Experts of a small language model.
Size: 14 layers, width 224, vocabulary 2144, 42.9M parameters.
Experts: 64 experts in each of 14 layers, 64 SwiGLU neurons an expert, a softmax router.
Training: a variant of Muon for the experts, 506M tokens, 3279 steps.
Below are experts of layer 9 (counted from 0) of a mixture-of-experts language model. Rows are named router (the router's row for the expert) and show model dimensions 0-55. Each number is 128 + 24 x the weight over its row's rms, rounded and kept within 0 to 255. Numbers have three digits each.
Before each expert's rows: "comes before" lists some tokens at least twice as common just after its tokens as in all text. This comes from a sample of Wikipedia text that the model never trained on. Tokens count by the router's weight.

# expert 3
comes before: " to", " the", " by", " in", " a", "ed"
router:123058145126097151124122144153089129175156158107192137094174116137120128102112158135105105102173151134147120114126109168093101144116181122149174132129148120146102124110

# expert 49
comes before: "\n", "-", "|", "==", "The", "==="
router:112139119144139127147123103151145115143166142136121121154133154160145145138103132170125144149129137116139142141182152122136165109112104129093070082171144114176095145134

# expert 16
comes before: " ", "\n", " 0", " 1", " 4", " 3"
router:092168165113101102126114078105116134153088102124137135153109103118122161156085097111153132125152141111151132109120122127112139149114120127122115139087096164111167124123

# expert 29
comes before: " of", "al", "ist", "ed", "ation", "ity"
router:113154148090129092129117101152143108119142114116107109106101104110093154139124124082106132094149088131128133102117152123163182167106170109139173142118126151094114135091

# expert 9
comes before: "\n", "y", "es", "ed", "ion", "el"
router:137162149104159191111131128117147120115153118118153103097122086147117135116145135123129146146167153120157140151133119140111147164092109109154124137145064126125083106126

# expert 7
comes before: " |", " 0", " 1", " 2", " 4", " 3"
router:148161117080078116128117177123129147126127110079132116137159130141117153115123094088138127148169167141133160106125147101136121151065121161142077123154111140156101097118

# expert 0
comes before: " |", "4", "3", "5", "1", "2"
router:163125096110112122131124133083123165140164129115128152152147133096131145154121149176125120139113129135104092136119100128122159119153136103140110142101114140141126162119

# expert 1
comes before: " |", ",", "a", " (", "'s", " B"
router:110156121130165153155142098105152122119109111166113100130118129135160115131103133105133113126149132154163125148105132100172146134115145085142139136140122149124112150143

# expert 56
comes before: " |", "%", " of", "5", "0", "7"
router:116108134164107157128105085085120144107109123111150150152101171113077116118118113172119113141094124119106125125129093126117103119172137139139141134163125114101141104176

# expert 57
comes before: "ly", " of", ",", ".", " and", " c"
router:133169134097154155166144136117147106135117155119155160116152108141160103143131129139148172115115091110114104127168128080152111121148184111118137111136109123123077134132

# expert 54
comes before: " |", ",", "'s", ".", " and", " ("
router:122117108121148156113158157099155124110110128148108137145148123150151118090135138093111125129131163154169126140122150107121127126173131111095130117147123129140092161119

# expert 14
comes before: " the", " a", " his", " an", " her", " that"
router:113076110142149126108126173147107097154138139104146151127159150117121103164123161069125100118139118129103116142107161102107106113143155146157195111103135102142142140139

# expert 27
comes before: " |", "|", "\n", "mp", "an", ";"
router:120158135112108138140172113102142194111126109133132121172092161157138108117150133111118115129114141099090131143154133120101131125175105113180105154100098119111107116123

# expert 63
comes before: " the", " a", " an", " his", " also", " born"
router:132114120156156155109089147119101108127138124087099115132153129140124155147171165102095118110174125117107152157090185115141127124124148136148173140099136141170169169134

# expert 33
comes before: " D", " S", " B", " M", " R", " L"
router:117150152099146103098146118162122175095163145141119161139154134106144119103122102096144092123144121121116099126155164124131179159116146095147115163130120104122129178089

# expert 61
comes before: " |", "7", "8", "9", "\n", "5"
router:128125083113115084107134095145147107103111081139114114108085154112099086125124135140129100158114135127077160103138114125119129127110136159144099120139139101104157138147

# expert 40
comes before: "s", " in", " of", ".", ",", " by"
router:132106164099126196105174115085137128131150164094139162109179140132134144141132155164115132102145123128133149130134086118156119149158151126121142132119167118101136136138

# expert 30
comes before: "\n", ",", "act", "shire", "ad", "gh"
router:128129059134096164107126116123111141104121088148090089107121132147168186130120122114132092124137158152173142171128144116124130124140143099102134135119151119161089126139

# expert 36
comes before: "er", "ing", "ed", "ers", "a", "es"
router:152150133165125165175147111134132130127102155128126099159140132120099124100142108082089149152128128150092129125098115135107141112139136114078131126128107101137157089102

# expert 55
comes before: " of", "s", ".", ",", " in", " and"
router:148112141126114162098157140104155146122130134075164134151157145121155145137125130128140127086114123117127152124134130082140142174152142135175108151113142115143112104131

# expert 52
comes before: "\n", " The", " |", " In", " He", " It"
router:124128158155154146129150129116125162114102159147153134136135114160119132120139122111129141117136142119139180150167141132136094128164172114104112133120112123144123126145

# expert 35
comes before: " and", " of", " in", "\"", " to", " were"
router:140139154175147124115155109120121165101142134101181172094142118131093078148140125152136155123115138124138120152150131135161146102136137122119126148104134120191155135156

# expert 60
comes before: "\n", " ", "  ", " The", " -", " D"
router:149090129115088120132117156162118153159140120152146135162139131113112163112146094120172098158147171127125129122136154178164147116099135184150087138188096164138132109111

# expert 6
comes before: " |", ")", "C", "A", "R", "S"
router:132132134174114147119127098126165141129155123133105126099154166106114082095107138143158161131139147146164105148106121126164107120156143123113106090105146112084139129163

# expert 42
comes before: " |", ";", "1", "2", "6", "3"
router:146145103099105082137108101104147094165089155146121149108132157139151142115117164174129085125144120145121158132122133153161084141114154145130116139137121136094125144151

# expert 10
comes before: "ing", "ation", "ed", "es", "ment", "ated"
router:148133089115087129171134127091125129138147163124143120130103141127121126100143102135147116115134132191088144116105133131087169169119115143147135134098090075105128115093

# expert 24
comes before: "|", "-", "\n", ":", "|---|---|---|---", "2"
router:163167121096150186137082109106130103149145116188124131113121142128153123114124115144192113094137147151127142136126132140116144126168156133155133132155153107139155167152

# expert 50
comes before: " and", " in", " but", " which", " with", " of"
router:139109160155159163127143110139136139125138152092145166151126140130124130174121093127145158118126118142160122114109139114181121111190122129149143162128102139130123120139

# expert 47
comes before: "le", "es", "ing", "ed", "les", "ar"
router:129140097139116139106126142130125137120086105139137145087145106131129127108083099142108145151135160119161103079143105113098134126080100130079103063114144131135126125145

# expert 48
comes before: " the", " a", " 199", " 201", " 198", " his"
router:118138088128084093138111119104161105115138143110131125125141134165150139147134153137155109113153122124110106165096158135094142148135097099142154131082114096135133159122